Weights of a small mixture-of-experts language model, trained from scratch on English Wikipedia.
Training: a variant of Adam for the experts, 280M tokens, 4279 steps.
Below are experts of layer 2 (counted from 0) of a mixture-of-experts language model. Rows are named router (the router's row for the expert), gate (a neuron's input weights, with its number), up (a neuron's input weights, with its number) and show model dimensions 192-255. Each number is 500 + 40 x the weight over its row's rms, rounded and kept within 0 to 999. Numbers have three digits each.
Before each expert's rows: "gets" lists some tokens that make up at least twice as much of what it gets as of all text. This comes from a sample of Wikipedia text that the model never trained on. Tokens count by the router's weight.

# expert 5
gets: "\n", " ", "9", "7", " (", "N"
router:438456560535526453491493471532489505545502475500565488459567573476473453484572532492463502541483454542455467499447495555532490541464572529542454493493549460435429557495458480458441506547573484
gate0:518511571530530496492531558569486539518496442514443460446526562570583520510485521470504455521585475570466498530558539508494514487444514539410519469404494453515450506468486449439423478468509531
up0:489546464522479497521483502443497505460587497503528519474531488517480462500528481537465550539412497405544475462427578480467462442529472521582543479447504517477467505454544475569526505526494514
gate1:553537527467468561469511485487558496549464461508479495465497485465494457391546514473497433465437458495462520479478519506516525466459503464521522512515544473472493479582535532540574503489510543
up1:528502519525496549472462458488564601525433487492458526452462440514536471516484498480506516506444523409555482503528511533468562431446511410453518515526559560470460448538495536560506483524480528
gate2:516506560542470495527422473490545529582523485477483492509513509415406499510477544422545418592432424576473508516554447446509535560516513505479490511518472472488463533524514458432560446525508503
up2:541518449507564564475492503496417520456513545533530512523534480539497469562536438466487517477541532451485416548500532549522479503557473455532483560458503483421491580497526438543544543472461509
gate3:497548463514484477573496512466435492560505515466436497546527495508539457542510527435519503467479509518500452517481480474514454528558421438397469512467525517462486467576499461467530510503454451
up3:483452531499531558531469534470482544425485524517568493561506526491506533466500552512519510523537527437513502473537488551505480481514575566489451502516498469448447537419506478474515529519548447
gate4:460504520534496520495463454492427493564454539450535459443417540458492473489483521532492491495523473498482519465496509496487455480451484573522513476490475531439421523528482494446504589456517436
up4:549490544548504494566534545454559468527515490507501533499530537478507470503552496496449458470515543470499498532456510446497510563575457542500505486541554451449508525556474460438544477437479553
gate5:425442502487528474524448586527498484557484463503469562504540398498518505547508536590519494539554480517426501581404506504511553528615476519474458455463601483515432462475468503496557498513459482
up5:464504481457480473494503497575553427530453515477590476539518542455435503449536475423523459548425522507538473542465564483446490403450519527599502431506424546445467547492519472563523508494474486
gate6:497372560570503550500484550588480492449562559535479523462496538435428543490525519528520525509476457575491460499564427508474520512509496573508528482501598472538537457537382482489553544554477466
up6:500463538476466558458482494468506508499496454548554535403521546576479481483495532545450495504565519482460504507515570504477488454464524455546529411438496482500450522537481544455480484482498535
gate7:498475503501410503445576539461547511446525487517488477487435508463494511438531592481547480511484508556479508481515457510484519478483492544562536432434552538504457513444482463531444494546535416
up7:544559546568452483487564562448506548431547555474463450469470459443450507429500595512467494471581495487526534447594500604461499494510456496551524498504555480438410489555495497571507502565524408
gate8:499528514506455530516493544477497440486475460532545417456544476475523502517468509446457475496489474490593443480484398543531586471475476560449527525542462471496527564419514447521481534560609465
up8:449503467452448512533480520580489550490549554452487467506469493504485496495506493408574496478490500511507473522537454587545465543443568545510450500501489516486526470534427560494479479611426536
gate9:500420516634454515570443511551498500501466441506477466530408474436491521524494469424445502500448467480593491505507493528548477495520578493546488491512480509542511568515447433420455526473539462
up9:531488491549513517433483486444501551516481514476469516471565515423477522518560498518499515468569480580500525482544499601554487575511575505554483551448521440500519506529499450530547495483503541
gate10:511488500507498526500516426480567521462451465556531550501516538504515422531551424475539430607562489501476469492480425506515509517524491450449495502429428412460475503482529541565509520528481561
up10:437492481439501453592464476484553566527526523507449464574484495478417528508497593591480564434450490518466481490501476454463549537543532512434539519558481507546518388475522541455533533526545449
gate11:517499474549463511534494499451403512523527445444521522524565493518542467480512463535480530533519484495515418494497513491501524559401490422431481505413485564429455500554440520472508468506480499
up11:505440527499472501461502479506471484532497489482488453409565405577507554458526424469517470486417452475526499481478519541533555481465464551440469532473487463541466534471496505514509530471501503
gate12:482467502544491489439495430570560463510494509494467462433478488516515557495529465490542431511453479506489571589478465450489503451516542463475518517505515601485512508574457483577524467561493539
up12:539500546516502446427563508496595462463487556467525508566528473480475479482493523492478496488528465500513476456543488489464520461441458465455498531629572489470469502518478475574528464556477529
gate13:518541501500556446490546474533450476508514459492541471523480583459447417470494548476444501480509512513419477578458577477534474537502562472492508573498560485449461504477509501576506552540514520
up13:554484475494500577468501488515524474509473476463475511516486447504515486493512551447431435530490472516544471547472525551461481513506532538470490527485480429482485507508504473481513482448444411
gate14:480449517536492469511512481523469524501524529564575489535523453507548477488495414522524508425444451479445421502501406531560553453474546566456460449444556437475492488516464475478530601497456445
up14:472435493410497424530456512540549562495549467485532465534547502479519460505412511514587529566456557505514476438453452493478493482504519531438499481458505584505480449492448543481572449483463441
gate15:446426520474445467456471416606483506490455474455526505518446521501435482526469492479462505555477456490491453480516441572495493533521484532526540481524495449535504537502564558459488529439485435
up15:545506526421514448528485458520475505466499435498482519524438509503454495563461387547491452483558477486493480463466469519512473507543446507534443457506495492486601488498570498520474504507453527
gate16:552496501452543468474493507521476463450534504524454496404435540474522525456493520518499532511450434524525478548534525490500492554465429553495477439498449502522413451516506473509472481478564492
up16:488422521471464516448566447559543459541544494516463513494505484473528506496458483494519461523551503474451533486545492511491485483557525576448519553438580531531497435557466504502428388538492550
gate17:417476494458370405565529503516526472478539483495546530481513479454517499461482467530532519460527534537493531416501515496537563532520523494496542559575461523573481458445535538535457418469477473
up17:558592547555554472555419499474521560524520471480529463463525560433418491436501566516497512494530467482451534517492477479458476536456564513435498528486579488449522529576527497498531471477512581
gate18:425515507459483496399494478505565497545486490500423509507515464493541522520527474464462556466530492526535549468460515498499513500515544491522470497489567538454528568418520439468524457561505469
up18:495520427458504534560514504526476485533571486496525511491462487530488455508494514516460519515510508543496429522507538459492470525535508434514475510435525454455523448553542467472496545444528503
gate19:502470501477584463475515506551481492483516459472493547581573563516451470430528541554513506514479541519469514490415421565484483543517560503463533567435505431440377477487542471491487509471551448
up19:566533516527479538544527547433566492546470511525524424464474496527562458501484444436471422426566502525512528442491507495522526436518434520492462511454508581505542578482437488500443480466506468
gate20:448497563505496472505505462489498516517493484489486491446529507495459529427459544462562498467431534560559439523531431513473495511474478477546426535530479499513493540528479530507368452584528464
up20:468530512488552486407498490570504597543490549522525497459504516503524558473473531545528569546567504522466498445502551527503533495547485465561505527515542487446532447481507578488494447459428565
gate21:485463537549508494451494484508512506521440587518542456427535467481497516517431486485484408491434493593452504538514509471495550484553450528492497511441523540511459521509465498529475491570495476
up21:580481486466467433478503461507489514485470557564443498506557448492523493508470479517480505440537505463511491506477481408512575518513469549525456496447457466473527474528505517532504453484486524
gate22:431569543503466466453469416449482520516569468540435534434448481504427507478520528409513494479445427530402477459535513474490451542521525544466469485553462476525457535462519467511508510497529510
up22:521515456450542490493508483476458440496500448513491450561481500536524576493500435492543537497476469548554537546514529512479500580557517586530463528456551441560487510482481494529489494488489531
gate23:414425532467409468472454485548511495448495559449496483431533567429458529501551459559475494482535445487457534528596486515504471462535436473472529523549520522492453469479470522570471508571438463
up23:478491541654497489522443539426472504549416520496535575544428526529547539491481518483478547571489518476494441468574445503569453462427482542521522543488462487478516542467470490469497575489495548
gate24:515446517485493521473467489534418528541533501490535564462459479498439584504531568513441472511538506551432513525511506492516494547423544540510457462533480461507503477501522523504522491524520509
up24:417460455579506479514511485471516484415510511546467464483513565559512452516521533545549542581521499515444484486436552507445480417500495497456496483496531465490459512488446499520497488519518458
gate25:475503507536507496433446553474447556534500524441558497502461467516502477550537511525464494438426459443488499553548525430524499509386538487477496542575455523461512466502503483500513475492564468
up25:574489456532487535516552467463532518520519474522540521484443441462524496487499580531504448531494517450465510548476518475466583575477485481476485480507395499498524484474563440480460403536521513
gate26:506480458470460548489504433471430531577581589452460497469513423502492558487522468580603503466462505410466471452482461504528465545494492509469463504555450453404472442482522565509592457484412568
up26:513495443495551579573523584467468523570512514520512508469599481512557530551464519536540464517530447486462538485554483441523520524569516553541527497499496465519530604481551486494545543518525540
gate27:519453467486498466531516440487501489518473518500486539444470521462570451521547480513535477515550464486531463487535467514543492524486417540475522545496442572576540464532512453542457456525528557
up27:534472540493574537508483470512556480533509516558508566460518410533542499510548471566531493493495522497450559522475472487453481470541427538477445536581512544489573478549539484451524397473526497
gate28:498438456512485482453488500515478453496516443490538460517475496528432566484491555563433489538473523525510404510484481529574498495488509490507471476415529487569486486458521522495504450474573542
up28:540517528580438584534490518532540523532492576512559450403438505523415478498497586500556478502484523482525539503498504468456538462453491415506509458474490568507516495563471514435480498501480533
gate29:464386512510498417523435454521507523584551457496504519512472493539414480509521465459491513537496509482568530472439528488511408601553503545552450506523494479499466524461495455435489493430486548
up29:512404500562491465558426468524530502487481431545491491412463473605458524514461521489532501490491491463482568521537591456486546498477466517532475558526494522523439552522531584502469525503488509
gate30:453512536567503529476519486546451504479427461541497517438508565500492459441426451443529532497515465483490431528420412482519573468566500513496513459523480488461464538502499431519577480486500509
up30:436540490475442539508422488451498516497515516475463469436482520471460496516444522519436456484513504478459531497458488473443491402537553499547524504446433579521488509540492497491449467496479428
gate31:481473514531506444519529501492560599535482489488462496561443549495470458498490561456508463450523514468505534487487529563522518514465495441546502473500494497510428522446472484530448453508532435
up31:532550450535533478509581456426514509491437519536503484529493515541540414467532448508529456452517460387527418478493552464484444549440526482491469461545546471427510476555520545459452481552456464
gate32:533561537472502521480591490477467493456510478553473448509474539512497547609487477478497505603485428574550534496457435427548556540451523528434494543534480505551497521494534488495469482459504448
up32:505503528427588508498543618530499524459544480504522486484482485560524567448515470500492519498539504551556485444513544556519468437451458524561455438506470490534494475492512492416423512572511520
gate33:537500550556507489492500449551478494474473454471478541520492504465509491489521409546506545466526486552455523416536482550497505455474457531490490497514502530462561535463419506475493517590509489
up33:532516547497488501535493587502499531533512509509489475513521565471457516473541628520474489498571521425564527532457511457461536498514534539440448478446527464536425454505514473558504490510555475
gate34:483572510479531392505463487476482502492447517525514449485522481430521550490468487413500498560504533507449523553537517465508541433554574546449486487564465537452488569481437474518484458513492528
up34:541547436502543531491469511435450504544508497454522533412448513438474502497524511458430505482558502555489553482515448448476593554547508460470513561511515538508565472487520488468459433505480474
gate35:446466504485488395501437492559532521500503461525560521494455492444480547501503461542449502503451501578578536430419528492627467482522513514544525481512464510527560516412482535462461528475554443
up35:530505504492441555451513544491471508538519536452496521542513487539474520457539570497528466497444508509476491475497468582497537516441492418549466523499504457492450542440492401461502555498454583
gate36:509482577530513449515520543563517544540530549467504524490502474537433532467530535459467515414552485511423474477574532447485556552501459456477486557528485478539489530444485465468504548554527452
up36:533485470527552435486552472445436457533537513455553557461504430487511521477489480584478534510501509425524569556573536483500488450461552536474494422566450532478519547510539452521529488545509448
gate37:487498558479463404492521529526475471586480558466498445437520531397459500528475513494510467478484494448446511523436487445475555482493459502484526513551541472543467419445477464517497492463374505
up37:490493481535443447453459551495570514465597575470466489450574498500438518553471453560480446549498598499516535497476552481466537470521482518549540498464461508513474437545557477428483563530441463
gate38:504462517522512543421544456550496523561574518471533468492503467518534466438459448447475509530505464424446537452489486561490499487501527555475572494529598556571458434501522502442502429503535545
up38:466422440469509476510498517507492516448507547479514482453480451472530542485532585546458512461507469506460500476507551582486481450525534519479511474435568477489486426500451537518532534537464480
gate39:480474482428510528541500504524592507538501472465503445552504465593543538517559488581548537523452484529509519564553509421484495557501469474543519534432525503520536564472453542453481454535522553
up39:506520521503456520521560471566558531463441500456511541560500554487389523495552507470510498476512526556508521503493482487445518530525428477432563521506488499559513449402489479511530439573447483
gate40:495549494536529536442517534517536470566578537479550469534459528515550556491454498564490512426484445525456534538452499513514419441538573481546544525543537510523550478540442528551480508527452440
up40:517531470459464463448502531507535471511487495472502515458483532564574525525481489493502469491519495443471481460485476482506457557533472385496521501507546491508462416434540563401499446522532495
gate41:515493538534502538447470523551510519511458504505537539563561463512532538538536514441503520503472450519570413459421466449426593531422510534520520500490541453497522529531466499495440535443557489
up41:452557579527567497529511446550526455523496529451542563464452506450533472439506502498467503469544526517582462493430516532550506564486516494509501476485551442447503466511429506542523505460532552
gate42:515420535542494536531567508481492554473497472452482478529490531605552405444504504486483515497503504546553490460555526508507464489466461514444551453549487524505506507515435512469548485488516490
up42:556485518525468519521530516449478554468539449487488558474507512513572494463493529546421498493523534457498580507426491527536515493557448454491551479455473465533455514502553518536534558473493439
gate43:447541519481484437574486425486529424559424487487490426416538562519585508507527539435527446525448442534516455528499448496505508542503515497472460465565480524523521519518521515546511500516492541
up43:472516451470524508451421552539480524467523515490527477574475443449494526508498471459438553466460521513493549535535544492435549489461523485522518511457547496508533517560505464511501518540510512
gate44:494432573549430465531460423534497476522572454529551473482621501509382539540519481531411492492504474546529518508567517551468464442544434490494560471460500471477487488498515494498418556462475482
up44:486468461515473552459545514453487577503538544509525477492569533491392536493495503563442464441456441489509575535481444501564586496471461502490534497465480522480414439546489464505456509471452507
gate45:534462480511529509443491527450549479488461481533505487579530568481464563458502546539462474440456491519490512559470552498489489501571519548465516539450465406427529532539465470540515566526487540
up45:505473471483419527540420483511527450521455564472510550492540467390492531529493461509562515466426557525514456491526499506528516498548495486552533503510465503570499563501524476490543551608515541
gate46:526535529480471474450515509486530521515520474460560477497542490562464511509522499467476481509468453466481494545493553489546472560527439540507475511464535519448553543473492491490453569494563515
up46:439532536542471492448510484539543534486562498489539492496525499455521531497429557458473496537538494458568534475444481488470488540510541493517499530527557536488461472537471524515573446558465456
gate47:422579536519479537506431502454514536535536477471479513526523472493489449505534544380489545454462521513472494498532543453483547505520459485451515540553435422512485528442473521456544550565584481
up47:546422466486525527533568479474516503494482496483548510511411531475489464507582542452497470507468486461540532444519475581502519447438577522471438573478434569507561559467557464493450484465440530
gate48:484483498458518399543561451489484580506507462512483561480500533503463471449543513464558438418540556513560536503491488454509471598519523552509456452465493442456431485548475481483506446520513547
up48:496535515487408493520463513514585452520459482450515463559529544550533476526475468486535487526546427571478443491470415559515557476458494500458586450497524492420466462532421509519517495478433437
gate49:446470560446420514542497492539476513532454472511584528566456486507441479443541463462495567504508376552409490457449503521457455494543570522448488497543483496510454509498432520512532514579465454
up49:554460515453460425542489413546500562441536503536565492521464400490413519497433482444470512482529540473465446549507512498497550500449477494504512528570513544515452392537549594552559539561465418
gate50:508558534488529475460497472555445502512479410504485490438529481463465516512466492461515504502433467461471464571507484552524440450441480496538418445488451460549527586507452467476463556517592467
up50:468568568563539477519465519515521485435462506490540520435539523539550563584413486483453504515535478455527434547462473506551463490498564520516509498519460497459518493420478500439508585527500491
gate51:487518492505517406507499445558468469472432565469489543503573462594468496456601467525445523498449555491504473550492535567500497540556508508446487538531512523468437496475435539500450578548463471
up51:490454451479469449506421573539469507423502518510440536420529519524509564593498427585460587442545561522483442475499461462562479485554491589487435529437453563575552534482499454481472514544450475
gate52:494462532499436509442486520529417554473493491506442520475558504482484417495518436605515495493445467529556536542489474519530543492627441536425484538396492533569487470502447516474477443483481376
up52:536491472420454486453515456534409451462497528457461534435536468466528447520491469470515523520518566534435544511537541466504450452525467513479473488520505548455492556464519436564518412522524435
gate53:496542480544540544536494496479477519572493474514470518549479478455508488435527499474522454491546501500507543538485507463546451493502441492410471543475485529476497516496458441531470516540439524
up53:446585406503469503454539470489544504459387506470517489510483464507576520544493491504477462502496442604498550531487492529452487505508552497520524506550478484485499501491492532585473496538565515
gate54:398501525462549530488502489508492485529484589513447546507501470504407465495492505480459461523496505506463498471489457540553495551528439497462511525496533513494458443515429513518487437514473459
up54:504539427533503517448453532472440431499525508574532477501502486427518538507517528495478479420469490489589524478523567555491518498471483440489546522482529457501533552506573467515521484434533527
gate55:491565451469552468504490477582431514569534546541468466544441521448542415491498532510560508534507477513549567475539478492534453530550538455428455491593509497504533495473465495486544452501536454
up55:519561430487514488488546431456458437482492472525490457466483496473575459520505504512563468462472578432568476553529460578479432527579533494504514562511499529549467492495525498555490492509456522
gate56:491465517469489541503547499487582583557561480496525493484516516608482473505516520495456534400542520574513482464427524452530472487456502541464479455524512502434459456469462482524486500520604465
up56:442534482518535422477455476495512508462539526478443504560465509440498482546532549422437441449511464560486477420472515425435436557536523500565484489512548544532507518467581459402474518504496431
gate57:461438508521476516444503434533447468509481503515537555467573445486516530487515499506536559488429499594534487462465518507508468472440550497452513474472462495480497543485477549481530443522415504
up57:523488539517525506525461566466546493496515449559524490510390554512516462489535558562467424458491523449477518473419551528438482547510436469567461416489538491451498475474446467457440578559545454
gate58:472515525519450509531484488495565493484526463469493503518537485401499498498528419545477494404520492602506535512501423523437460455514493445542456518546488549492563525546504503511458374464514546
up58:465412433501537525467463564457536507476516489467573449472458479497541525479489553486477432599438544472520533518505523494536465538443474443500505509499508480457445560551494484500567506499561486
gate59:446476464544502510513579513501500590547425495537532521476449566479548463432481452552515463489529445536501513443528465439485603502450542557550476534477515477464486528507550434536477501505450461
up59:562513514516453514491493543475603432503491502547438504494479556454439543482521540431474516498483467543517494429630458493493487474548489499513549575459476545567455486485472470536545473422436473
gate60:523517550505491473487553445430477543506488603474561493586560543513495451475450512491459506488547526516496483521470569548443453539504553552494549463466487525458530485526462481522500560435567481
up60:518480467508485517514548500497516497510479486536531496559475517555525551490492535533562538462511442564439453486550515464464539558493556532540524564493535475471512472477442569478508513474436516
gate61:549470517500502464394504495576467500509548512514551487509507566420488548449509539466510555459584552498460529469484443446459493492514478493476491482507568515433541591511422393587440468529556528
up61:530542470536469510503477445479455526505585463432533481480546549552501524524500575457392503540474477518523447438485494485526540480498474531489519484527550452502562402493514508472520570508419480
gate62:447521501496459474522459470510477512533478480441549449492589619519501457487461479504556507571546517488470407508438507479495462557517486541404511446456478433436501532418518547476473448512467500
up62:514465412572450463542515427520427505500551541503513417523490429417601539509481539591427511491451521465496538499545550463556498547452502537526496533502545531499539478527484456470455533537491450
gate63:488490460472526444477501449468532489518500533479505552479590515506421486402452442445475511499478525545517477470496505495520568534445505466492481507533457463481519519511513497459514470522508528
up63:522491495503479556448541525455535522504571440478544546491475486508540509463471498460545448456478479542523596538468505525523508484474491494484457573567538454452537580604463508478581589488554496
gate64:496489502451543507519459443494462516548439458497531477591538457529513527519538460494501480542487550548527487507504464501494473524516536529472540512561475507544419458500498538430501526468440551
up64:498464577490528482464528541522470558550448515531487518500495516484527527529550484411426470479561516479609486480563498475499525548546582446493547548585507491511512583480529511425502532470564492
gate65:520545462533483498516467527510472481553477476527527466466541459488507447525507467450478486610516536513526537379488523489485482452554546479425467498543525459518509507502511466520532559540492537
up65:546543538517464499510520563492490475510439473531488483460502413449498504426455517500578503598475508516471550494462456510451504507583560516506586553509492508538520485490566519519504482485514548
gate66:540511488461523496560518521527478515533423430517464425549459535462497502545476501495591462470508541509468457551441576444458442481519427518515482586504505588456485556504447458537542472555491453
up66:510484544507592488449483491513463508457510543505518573512540503534573565480492525468486533461448469481527462538546481533465514480529566464432445495553445442473501514454551499550534433527595456
gate67:531432552475560551486472485464554533500479488517547558514454509559459509484503495534413562525489443492522517468500446546539578544532500419498541480503464496442470504464468476579506504478480432
up67:539531488534519620464455518423500462530541436475508490465509490469495525505519425564439533485536453475508530545536510491480532486470446492507441488502482504449529503517497565536493534524527458
gate68:505461482463523434441513495501457438495528498561510499415540529503437528543476504498465500519514491483432471478488527518493458480502478493512537525469532548528539450557495519507531533584499574
up68:477452522469484458428563515504486502481452518497525556513471506580448448490460520525441504508485514497459461473519449410477577542510550473437525435485548492426493552493498479479611567501484536
gate69:474561553506483499554480521492510531487476474536452496482546565468503488471548467519474534444525531538508465509448509542558422494544535491431446514472452501445549478517462487478488466563470460
up69:476521473496498494509573476528560431466550512429541527525495428553531482465469522458458506480517564524555430543443434550485478457569499500515511519471493538466465497561556460538535515467444535
gate70:467528513513511442492466425518480552496502400469524512549553572467486491538527448541465475471488477536490449449500547497548541567561531557525450604546499442428505566475492489431472508535558439
up70:514528428523522426493559511436504536497533489557492548500558494458491500576487484527477470457511497483555424542485546454517462438515531542549481553483460519433486491456489427441478603507568493
gate71:533488518570518519439499510500502586500503488517517452456548515480489497435467530490422476593466523527400501595551465515560430498477520492479463500561525555481540466483492455511523498551454574
up71:462565484555579481563595453478470517451493518504512540525519482434476503473545571429442455477489469486480423528509472528476465448440508502527501482540448542523504479506501504518483530511430518
gate72:470508539416539490557588485483530489469507553490574433437541536488460496523461550569504501475504538552532509418537505519420474468552519525473475505477546531511530516483570524486508477579545537
up72:517563471478516457560538429529467482478502544457546481455530561496508545543508530507417547430482528509535458469542438443450553493550478509463504541485535502482552497499522515506581435496519522
gate73:502485553475518501478494412526462482525502493487509565600501468464425453519529455453493468459493494522445552452518468495535542506478459472422577518534481426513465448480472532505545468514489479
up73:479612492486531536513494532501564503482482440451494515553455522498488552511509483465488425572466534541518517509481487427514479418497450517540489528509478505548503513481488474517466459581488562
gate74:458480545519477503541477544508473461512477520517509484498457522478503508433531558483520500439488458551614506444492521531541541544492478441483444520470536460555517454515491570512525456577496514
up74:460534514565472542450503469457491530446454538542449435501447510530508463509498480503552505500507462484487484512448453515519390506432528457468485559487493480467495466521473478470457483457448495
gate75:504528533460477487515469429527503523513501512465466523500498539483496498477516486512541453536487498564485568463449528545484445445559443488398486592452529469450514469516444510480469413499517503
up75:555444417513494514513489490437556513544479545589522581527521428499468450533543464572518519457468468547484460546539448576461535553532468574484550480527540431504450500490522504493475551447500511
gate76:519502528500482564523498506497505525491517441504438438474496491477535573494492483561485509517511486483438476462431450570538482473478491510510423485469510467517522476515445434488481480482498418
up76:504485480448463452560433517584504529492490521473481451548455488563468546497535521539530506533575462462467514521549472507507446551439476505439474553503519449520539450451465499445500419543493520
gate77:466442575462475501492451488485429526514564545512478549533557527531416447430489484503471525548422487551490507539485468473454453555460528469536520478510470478482498482481459459517584541494544458
up77:476524536496474487493547519457477522503438476531472503516566444537401507478492509458531466452466514466533592570538547530542476525483493458511540502505477507523529452483502545511534537461526549
gate78:455450517541479504488460472538504503548422457460498527497531423524461453494524484523446414533527471540389503475542470528495479515457575528530461433517486516479518518535441454468464454542564499
up78:557516479496404540502474538493442467452430526536474555494520421527430471569512468430480510538514450498527564475562512461491534548454548511526473409502534588522535500457451507469556443538516528
gate79:493518537491503510603575454518576511502516444495496484575464519544458506573486534480546465487490415502473568443519551501455497507481498544485486379529570467440520489467443477483491494436505453
up79:548492474504524471477505547500455523508486514536528478534469557493501424447537575474488581521556555566492431473516502508564499544516446519530535544510504430504529478563528437545449614416420459
gate80:521428553457493492479526454536467497507521502509460487500481525543513461471520476544585441564534441523524506437537396446485522552466546538414517523531476549478504510498493490590431469435513457
up80:494477463511409499446514443457469430502485488528448541471419438506555411537553414452534497513407435514454541447528426463506502492485426473510531485561415555545519558489517530459505545502513520
gate81:471509446487547473478555483492539513501404501529490465513501514524481512451484554531560420507434480513476448525477493440503514504519471562545456535498520525584540563557484483475494510494525553
up81:486462484483540517472532493547528546515541465485548516507494464468509514458506470574529546459448541443546477423512480473537405533460550459498457497430456424473512524483492466515573453461510449
gate82:510530557544488447470504526545465494525534555476537513501537433491456458523518434511521505525494492522420543537476533547542496474457471488495442514485511546467534468477512507488531516499529541
up82:515453485515450538518552409459485564506517499474572473480401515551508527525478482478458446512474556517497531409491445460434528520507565445453510489565491471510542501488557521498497463517466560
gate83:528533464419501444519531442562502551502437511470556542492493462491535537426536475425507525490470514503492442455442458492494540475562473480597513504570488462479562510556462467569572536481451554
up83:525538575501467502520544494549466567552483568449537570546541463454536484481436487520478526524522557548538586553518484487524551514567527548467515490483497465506543507489458537451480427493513464
gate84:513476575420520450536546513481427454498441443511446509569537545583528458626463491488515500537477558561516452526544475496487521552442539454538424514473540506470468517532414524423537508548555526
up84:475485471517544502471476518472532534517500442430505526513520489472496462498577513533472504484498442470569492482431535496529489571535528455467542465439489501495470499435556528539546438425460496
gate85:386525487472487435490472536542448567489525444523516419556476536420475510497481491453441494537512461501536469521451453580505556474500537508451439489549567499477443461454548485479551540545541528
up85:587483535514495500574532501472500548579433411478471541522491522534490528490455502500481458570521483491515558520537526514547559479426518483522466474481494460544590518445524504475456411487456510
gate86:516425473491547547449520476400392561509521560479496527569530455520482443542541491544428517489475502540523485465503588492516474565529553519521524513447530498482440420493497501441483534433532411
up86:486457515415585510418447489519515416477441464536528523436531546478457480515551600487587454510508477530486449456421515511449466488493532482459538481495486522489564497439530461523545450529522476
gate87:540459535508551502525478492470517475577475496452510488504523572625542500500467580507597536526494523502435509515459497507528433569544537460522465461439525480476508491496483484548443511527426452
up87:529489427502512480550511535454525513495518445503443442451535541469504518563504497461518428556546520515505539489513495572552433483507532448585450520457504499568548530441504483518494497514466447
gate88:502453491543463434497442516547506524511517505506450487503585495467451501511541467474531476533488512507503518531451476554510485519486531498552436553482519537496520567423561446462470480532551494
up88:517550455465510515508550562426505566478460464495544472473502489536491455513499480484435497546449453547476511478552498451541525498518489489543515446461473480496515541564491377495461573536439536
gate89:462448438520584514430545496545530502506511501521518493518507517548493472486515478528511512547468478523499504419463480522515555465479488500434474448484463486535465475507520514438494516463579508
up89:504480492457532590517500478469523504456454555452529508498526464426481465478491502580429483570527500529463479559564452466537482500521433484536485551447500527542521463481462478581547519458526402
gate90:491548564448462553491471485455439515515464509557479469530563532526554541462490546530497490513547511570435491472505515563475488510482449509484505419521504448536553509558427482460466564474480462
up90:505548436524496471447564538556492411514524464423534411532555501502506457472525545469515507591516545431442520481494572487529490473534449520395499514520577488472495520539499470486472427497499424
gate91:494531576595453502478521495543461505540592546455539561449461489490451477483530459471519471463510459505516495549478533540452439580518529548505509491522568515496463543537516450532489436512439508
up91:490470462520471533509525531503476445526489554446461484480493510514453484477498545485434508480427498493482472503523512560468482445453451516526495505549507530471470453470538497506467487465447467
gate92:523431549535572485556465465557539521505494464447473491536463490491410489447491521513472490502457443495430529478437480465553447597471453512475540525436525410567499535484509524499439466471481489
up92:485475513504524485536486433532616467490496454508499553502503496454531506486504534460514497443463516449500514601485571485484442482509497506516543501439479410473493562517551471526503501510490508
gate93:503541557512557523479531501565501474470537471517471539424485551452486459478462464422589491426433542501542475586479448504490473434473479466549449515490498555566561556496476551435584489565482495
up93:482492455502514519455507539547486482463507454569478449464473481497535564514493517456424524526513461406484489480534470535445518510429559513484473443517469504460530463491425496523469496456497497
gate94:487501475469443426553493464546511439508558490443579536529502540496517547526469493486508520512580464560483481517470482529544504551582536573541475584569485477513507531484447524529510454496534552
up94:490483437498423526501508504465468509429435418576538560571470448513462478494492532522496498500518477536442429478503529475556546616490420491428507514388542566470481500529480453468518574490526531
gate95:446537493527499459536504552523530535475491534486493500419449469543550497467524518476459535501468505518515525493495489542493539544451500562566440559532410547467501520429518493450569504611558473
up95:484538447510500514461529574483590487540369487512597487433500508458511515470537517556470549428512487558517479563482543488518497512503471580549489513467514511552522498583524490500474500451466548
gate96:530496462506506529470509457533488454499407566525517522522475481457525484500531544413531493418437518539528476491574522558429419475430584500440543538432457461508455542446497484522525555457506509
up96:501501522540516578539568464511474522525505449545470509504467499523414556456494473440602547490506565510458477512482510498500548562496504568442481555614474416499410516461534518506540578484576513
gate97:466503491531560478535503502516575496531429509503473493495551550479426531474539594478482536486511565548535527535489506471465511505489524493472461509496549547471552442504497415591543549573482479
up97:511472459468471587552476556503451434557483523497529516423489508509496457473546505453464450483504447471499498538484552511490550548453546502527439485470492415554482565485460483512525441510508442
gate98:474473527486528478409561441528508489449555562404485553480498532478525491493451467481513456515492559484526430515507446541513434536430502527437501552514485599488457463537434539567538549555491501
up98:437587464485511463467560464486561486462529477480506530453519519415497523537439418531528413496438521537432489452542569501504491498528518561511414476500497515466434464501475480549480539474502575
gate99:482538478527570517394506563540554473536409567481494520493476501492539468502494449496514500467495489557481508483479555519551486470539566516483522469512483546584556627461578403560579514505465540
up99:489491544414450515478493503480447554499459506527511504556445489557528405497522553566546532502559517444441453477507497518469500566500510508502550450473533464488457377522422562527526526513468506
gate100:471530445444489432500530513457488511503600468493599478432508473510535432531529554507453439515561452509475450551538521452482499479398512488527500436538503511490449548500466464414511459555447486
up100:467482504487571525475470483551503534518454506535448439548544516515533497472526411479481546549446496534528579487537474429523589503517444513416458546478509477445518505572474526461471448563500469
gate101:459490517505492490520592520502446485495469466453507442473490531485467473429482484483424523541430460485462447504431449505520550462477445540487468532556507453484469449440460510520525474493525483
up101:502541459491490480490529513522501457425476451537487455495539523467438519529481556453520542447465550506467429446486527467474409416475524525490491597461483521455469547585519504502482482483511532